config.toml
num_hidden_layers = 9
hidden_size = 384
n_experts = 16
experts_per_token = 1
d_expert = 704
d_shared_expert = 0
hidden_act = "tanh_gelu"
moe_layers = [2, 3, 4, 5, 6, 7, 8]
router_score = "sigmoid"
normalize_top_k = false
routed_scale = 2.0
balance_loss = 0.0016
balance_bias = true
scale_expert_input = true
init_std_router = 0.0185
lr_router = 0.0016
num_attention_heads = 3
num_key_value_heads = 3
head_dim = 128
vocab_size = 22666
norm = "layernorm"
norm_place = "pre"
norm_eps = 1e-06
positions = "learned+rope"
rope_theta = 10000.0
rope_fraction = 1.0
qk_norm = false
attn_scale = 0.0884
tie_word_embeddings = true
parallel_block = false
init = "uniform"
init_std_qkv = 0.0194
init_std_o = 0.0
init_std_up = 0.0194
init_std_down = 0.0
optimizer = "muon_variant"
learning_rate = 0.00812
lr_mult_o = 3.0
beta1 = 0.9
lr_head = 0.00923
max_grad_norm = 0.5
warmup_steps = 200
schedule = "wsd"
decay_fraction = 1.0
decay_shape = "linear"
final_lr_fraction = 0.05
batch_tokens = 131072
max_seq_len = 256
doc_mask = true
train_tokens = 660300000
max_steps = 5038
dataset = "wikipedia_en"
Below are experts of layer 4 (counted from 0) of a mixture-of-experts language model. Rows are named up (a neuron's input weights, with its number) and show model dimensions 320-383. Each number is 200 + 30 x the weight over its row's rms, rounded and kept within 0 to 999.
Before each expert's rows: "comes after" lists some tokens at least twice as common just before its tokens as in all text. This comes from a sample of Wikipedia text that the model never trained on. Tokens count by the router's weight.

# expert 7
comes after: " ", " 0", ")", "%", " 1", "1"
up0,228,194,200,168,217,223,158,231,209,222,179,249,166,161,211,207,207,208,176,232,196,176,210,229,204,260,189,209,260,185,211,216,238,226,142,211,210,197,210,212,156,172,181,224,164,226,201,150,259,207,198,225,182,202,176,187,183,186,172,237,224,225,239,205
up1,153,107,195,183,187,208,201,267,171,207,224,203,229,208,231,213,246,217,109,183,233,195,227,179,167,233,215,179,201,147,205,178,174,180,219,194,202,181,239,172,227,217,184,204,170,209,197,224,245,200,173,240,174,276,192,189,203,138,177,225,188,182,194,201
up2,165,169,252,193,216,179,207,184,240,163,185,161,182,249,264,186,212,240,196,219,206,187,193,234,229,230,227,207,195,213,204,164,199,158,270,216,158,176,208,217,187,209,160,238,166,245,189,250,214,127,206,245,201,226,171,261,157,199,198,151,210,178,224,178
up3,228,204,156,219,188,200,226,170,191,237,175,192,228,202,125,251,216,218,289,208,219,218,260,157,145,196,226,174,200,163,141,183,197,214,165,212,197,163,174,192,199,234,226,160,153,173,216,215,163,199,216,212,218,184,173,247,205,184,167,163,242,171,174,170
up4,162,173,194,194,200,209,197,190,185,223,190,185,208,186,190,298,178,237,199,209,164,201,242,192,155,226,202,192,204,230,185,225,255,238,173,248,219,187,222,242,241,203,182,219,185,181,223,179,188,180,245,184,200,158,227,209,144,213,206,162,170,252,209,216
up5,214,194,170,134,237,208,260,205,215,203,193,208,164,221,205,250,193,238,188,198,216,219,192,149,193,219,177,164,217,151,196,176,151,177,219,264,225,175,217,177,189,199,193,195,198,232,173,219,211,137,246,201,225,137,195,214,204,219,209,204,208,169,204,176
up6,230,183,186,193,189,200,241,211,137,181,194,247,188,217,216,156,213,242,208,212,153,245,211,240,175,181,279,200,157,214,158,219,196,176,221,224,124,219,189,173,190,184,116,237,157,254,233,186,204,223,226,225,150,201,216,244,189,159,242,201,218,215,180,199
up7,195,233,234,253,203,177,240,230,175,193,220,186,211,276,182,234,167,182,261,233,207,167,196,150,234,200,211,177,190,207,183,234,191,156,167,197,164,163,168,228,224,171,173,258,166,214,178,238,167,236,215,197,203,212,189,176,171,194,197,195,200,205,171,229
up8,231,233,167,179,178,187,203,189,210,218,198,182,220,189,198,136,190,231,275,231,221,178,207,219,186,200,197,198,197,162,204,183,186,219,162,160,213,212,170,214,194,212,183,201,161,178,191,197,237,168,209,247,229,231,162,155,174,234,167,169,171,231,164,236
up9,192,237,202,216,236,214,213,213,244,199,145,192,216,183,182,151,197,170,145,224,173,229,180,205,252,215,222,193,194,249,216,212,232,226,192,164,190,152,224,224,214,161,199,226,226,186,276,181,144,200,199,231,219,239,242,205,232,152,220,182,187,204,256,206
up10,242,191,198,216,252,204,219,178,229,199,187,249,194,175,230,199,148,149,219,195,218,199,189,209,201,191,205,201,214,214,187,205,203,188,188,205,176,190,140,163,167,217,178,205,164,212,171,150,176,269,150,187,186,170,231,131,214,205,218,181,238,152,231,179
up11,205,213,193,161,174,222,168,165,199,171,203,204,198,211,157,128,212,197,242,117,194,176,215,165,211,198,264,222,222,195,148,226,184,229,197,220,236,213,208,203,181,127,220,197,176,230,216,166,196,243,139,175,203,148,218,214,221,197,217,250,187,231,163,200
up12,220,211,207,177,214,198,197,185,295,231,205,178,177,193,172,198,178,139,167,188,182,201,157,235,172,170,161,155,175,205,159,227,245,169,209,156,204,209,173,213,193,197,205,206,204,231,219,196,207,196,205,197,226,220,249,176,175,203,205,201,168,197,95,171
up13,176,172,177,238,215,181,270,171,116,162,177,195,205,208,188,206,208,257,177,183,170,192,183,181,189,243,171,213,188,206,178,229,236,222,216,163,184,210,226,215,166,141,244,187,209,155,203,209,197,269,219,227,174,248,235,225,186,202,216,169,170,225,159,195
up14,207,195,242,223,184,177,209,155,237,195,181,178,205,243,220,147,176,252,173,222,147,188,211,191,246,209,161,183,195,185,205,196,231,215,187,202,230,223,147,173,244,185,186,241,187,201,205,208,134,202,234,246,268,178,215,253,223,214,224,239,200,181,162,186

# expert 13
comes after: "\n", "-", "|", "\n ", " ", " Preceded"
up0,218,191,217,215,168,144,225,223,204,218,157,217,195,240,247,203,148,218,222,195,207,235,195,211,170,186,187,168,204,199,207,183,230,161,249,230,226,215,252,167,133,254,182,213,203,175,222,220,179,157,139,241,209,209,183,203,233,182,144,240,177,217,187,204
up1,175,172,203,246,216,238,238,210,181,189,158,250,149,234,193,226,167,254,220,230,157,204,159,227,216,212,174,233,172,199,214,234,165,166,232,218,259,207,204,166,183,221,154,147,212,187,260,284,213,247,242,181,181,223,258,265,180,173,231,189,214,169,240,208
up2,283,206,212,216,216,159,207,243,134,164,201,212,220,196,197,265,166,193,173,213,226,191,233,211,286,163,161,199,230,253,193,206,167,138,196,195,205,139,185,177,170,196,177,213,213,189,186,187,186,173,182,178,201,228,174,228,239,154,167,191,194,197,192,283
up3,193,248,167,227,185,192,219,181,160,198,201,147,193,147,184,226,211,216,189,212,176,194,189,231,199,224,222,207,185,177,178,191,224,196,184,178,193,197,183,202,138,180,218,187,165,232,206,174,217,164,154,291,201,179,231,238,161,206,145,139,197,200,195,203
up4,197,234,196,236,208,252,275,210,156,147,247,159,189,196,209,187,213,198,168,192,231,171,233,128,200,233,214,214,144,177,145,222,189,150,196,227,139,175,178,152,153,170,142,173,159,177,177,201,223,272,188,167,241,190,161,215,201,161,164,207,240,175,215,197
up5,170,177,232,225,157,208,237,216,210,217,244,202,216,189,208,246,191,204,195,216,226,228,224,204,202,212,193,219,199,213,253,157,186,266,159,222,276,236,171,188,190,213,211,202,227,235,183,188,159,196,221,198,189,216,167,230,215,246,186,136,144,167,163,214
up6,160,173,232,204,155,211,135,199,175,235,218,165,179,266,192,187,197,233,137,203,214,237,147,177,228,161,197,194,202,156,224,255,200,148,196,248,164,247,249,177,202,221,170,201,205,196,219,178,186,224,228,170,226,212,216,204,210,207,206,170,185,205,190,167
up7,189,212,292,215,233,215,191,202,171,206,204,164,238,193,206,231,208,180,172,184,161,199,232,228,228,233,187,261,176,179,182,223,174,208,188,185,171,188,210,227,145,243,197,196,175,186,259,201,160,176,183,229,180,257,223,200,195,211,197,225,177,202,221,168
up8,233,215,229,204,191,174,192,190,211,195,240,213,182,188,201,216,172,216,183,180,216,219,211,191,219,180,235,143,201,151,182,216,221,116,182,185,176,208,180,245,171,175,236,200,169,199,202,201,235,173,174,229,215,229,274,219,189,217,190,197,149,174,194,163
up9,240,236,180,237,222,170,215,181,188,207,211,230,188,225,223,238,168,151,142,215,211,201,168,265,242,216,209,225,262,216,214,201,197,209,236,169,160,195,257,236,70,143,173,203,186,171,177,167,215,191,182,175,221,148,181,226,176,189,186,202,227,208,234,168
up10,198,182,217,163,193,264,221,235,177,195,236,227,210,198,198,221,157,177,159,186,174,162,180,235,147,226,203,199,237,274,173,129,227,218,237,142,185,195,150,178,213,217,189,195,241,170,179,227,215,179,254,240,186,248,179,235,189,202,227,157,160,241,164,180
up11,192,227,164,211,248,122,179,208,163,193,203,180,190,191,198,196,234,210,126,186,210,210,209,180,236,193,186,148,201,192,206,248,217,180,186,195,241,192,204,227,206,190,223,231,181,200,159,200,259,162,234,203,112,173,205,204,232,227,187,153,192,213,225,217
up12,158,180,223,187,282,220,195,197,189,230,229,212,168,207,224,188,198,230,183,207,229,207,219,164,240,208,202,198,164,207,229,194,161,188,156,205,212,241,208,222,149,139,203,175,185,202,193,229,198,183,211,238,114,182,188,212,211,172,195,225,208,148,199,227
up13,231,197,241,247,192,210,218,235,190,187,152,191,236,226,180,249,215,226,187,187,229,179,227,234,190,219,200,190,220,180,174,145,223,217,194,186,148,238,217,210,159,180,218,199,168,217,233,216,205,174,173,168,192,169,222,231,174,208,209,148,208,202,204,183
up14,235,201,199,136,192,213,221,189,193,162,184,224,239,246,167,182,211,202,224,175,180,169,160,181,152,177,213,203,197,189,178,220,92,179,227,170,201,249,189,189,191,179,200,238,150,183,243,221,175,252,181,179,181,188,183,230,227,157,209,214,196,181,247,190

# expert 15
comes after: " |", ".", ")", "\n", "==", " ="
up0,171,233,169,191,177,159,183,185,206,248,220,273,171,243,255,180,235,213,149,154,186,209,162,199,169,226,227,234,215,166,210,172,234,197,180,267,220,121,198,131,172,199,185,208,252,214,194,204,197,201,246,259,210,223,233,218,195,136,190,207,156,272,139,123
up1,188,204,228,123,162,227,209,205,193,203,207,263,210,174,275,200,255,170,164,184,261,212,243,204,195,198,182,172,165,178,162,218,221,202,245,220,238,172,191,163,243,206,218,204,226,265,152,243,209,210,199,185,172,169,233,217,164,220,198,246,185,245,225,192
up2,235,242,197,189,252,217,201,205,187,213,183,180,228,244,198,210,164,198,213,181,167,235,203,179,205,205,211,183,158,208,242,203,193,178,185,237,208,204,161,101,230,117,193,197,215,204,216,210,198,176,213,178,159,180,188,231,240,192,240,206,191,203,209,196
up3,244,151,202,258,105,163,168,180,148,217,229,196,194,137,197,119,202,198,213,209,203,224,219,235,235,191,126,162,174,246,155,182,169,151,193,190,218,228,198,219,176,181,190,182,186,209,218,212,237,159,214,171,185,193,198,208,216,183,180,232,215,193,236,213
up4,219,137,172,223,172,261,207,187,167,187,238,185,159,123,205,149,219,166,210,213,196,197,157,203,156,131,220,176,200,212,201,234,198,147,196,296,206,190,175,157,189,182,230,210,188,215,206,164,210,188,228,212,180,191,187,196,172,215,178,157,203,177,195,224
up5,266,218,227,218,174,189,275,181,216,180,241,173,184,227,143,222,196,212,212,214,239,199,193,220,164,139,177,227,230,217,199,240,245,207,219,163,209,168,212,165,220,240,164,239,188,241,211,228,202,194,172,195,163,214,172,198,165,184,137,207,197,230,242,208
up6,218,227,205,172,237,154,182,213,197,180,174,214,173,205,252,177,228,139,205,162,142,194,207,174,198,215,221,182,194,168,227,237,163,231,183,152,177,222,224,176,243,216,198,196,194,227,181,265,142,192,197,245,273,143,164,203,134,236,185,195,218,258,166,218
up7,206,197,182,232,225,200,220,174,226,190,193,216,249,193,203,211,220,186,187,224,207,184,193,177,174,189,195,192,181,281,163,203,175,173,162,148,164,159,196,166,199,238,245,172,201,191,241,224,194,188,206,214,174,219,209,185,204,221,253,213,169,179,244,188
up8,190,274,169,247,187,168,167,174,133,177,223,215,186,218,208,203,177,247,223,228,181,208,212,189,227,222,260,206,201,163,224,176,214,202,222,206,186,203,205,294,180,179,169,222,209,215,218,179,153,195,249,131,214,189,193,167,167,158,235,186,184,186,214,182
up9,216,252,226,184,162,193,201,218,199,219,202,181,197,216,201,212,162,252,252,234,212,182,209,175,173,199,167,141,191,273,192,178,241,163,216,145,189,292,231,180,177,210,219,158,234,205,241,245,199,140,197,232,148,229,189,207,237,167,189,201,142,194,241,222
up10,207,178,191,224,233,194,182,257,222,189,178,192,215,157,234,206,173,251,238,206,226,219,254,133,198,260,183,202,230,185,239,201,189,119,238,225,229,193,186,190,194,168,234,248,183,183,233,191,152,205,147,248,134,236,207,193,207,234,223,188,195,204,199,222
up11,203,186,116,231,189,201,184,231,259,238,213,222,195,280,243,212,210,220,209,163,186,186,209,201,184,239,221,154,165,229,183,145,219,179,213,168,192,170,204,182,204,192,199,235,179,243,199,256,246,181,196,192,147,202,183,248,170,225,188,185,172,188,226,213
up12,164,179,204,193,206,221,216,179,243,178,217,176,163,167,178,234,181,219,249,182,141,232,168,180,141,182,196,172,182,177,192,216,169,174,125,217,198,154,166,225,207,165,204,231,188,190,216,199,175,200,217,227,215,216,279,209,142,216,236,201,185,200,205,199
up13,148,232,193,184,191,205,190,153,186,180,174,189,176,239,212,183,218,198,150,201,218,217,224,183,225,224,193,176,216,147,186,160,160,207,230,179,208,198,209,175,197,151,208,167,181,206,222,205,210,212,225,192,198,199,229,233,172,160,168,175,160,212,138,188
up14,143,173,227,242,244,207,209,169,205,181,261,169,190,238,191,284,201,180,231,201,195,203,209,205,160,186,172,202,186,182,229,190,223,171,206,263,224,201,178,162,226,216,192,218,180,175,218,214,206,180,197,129,255,236,186,153,181,181,207,232,172,227,182,201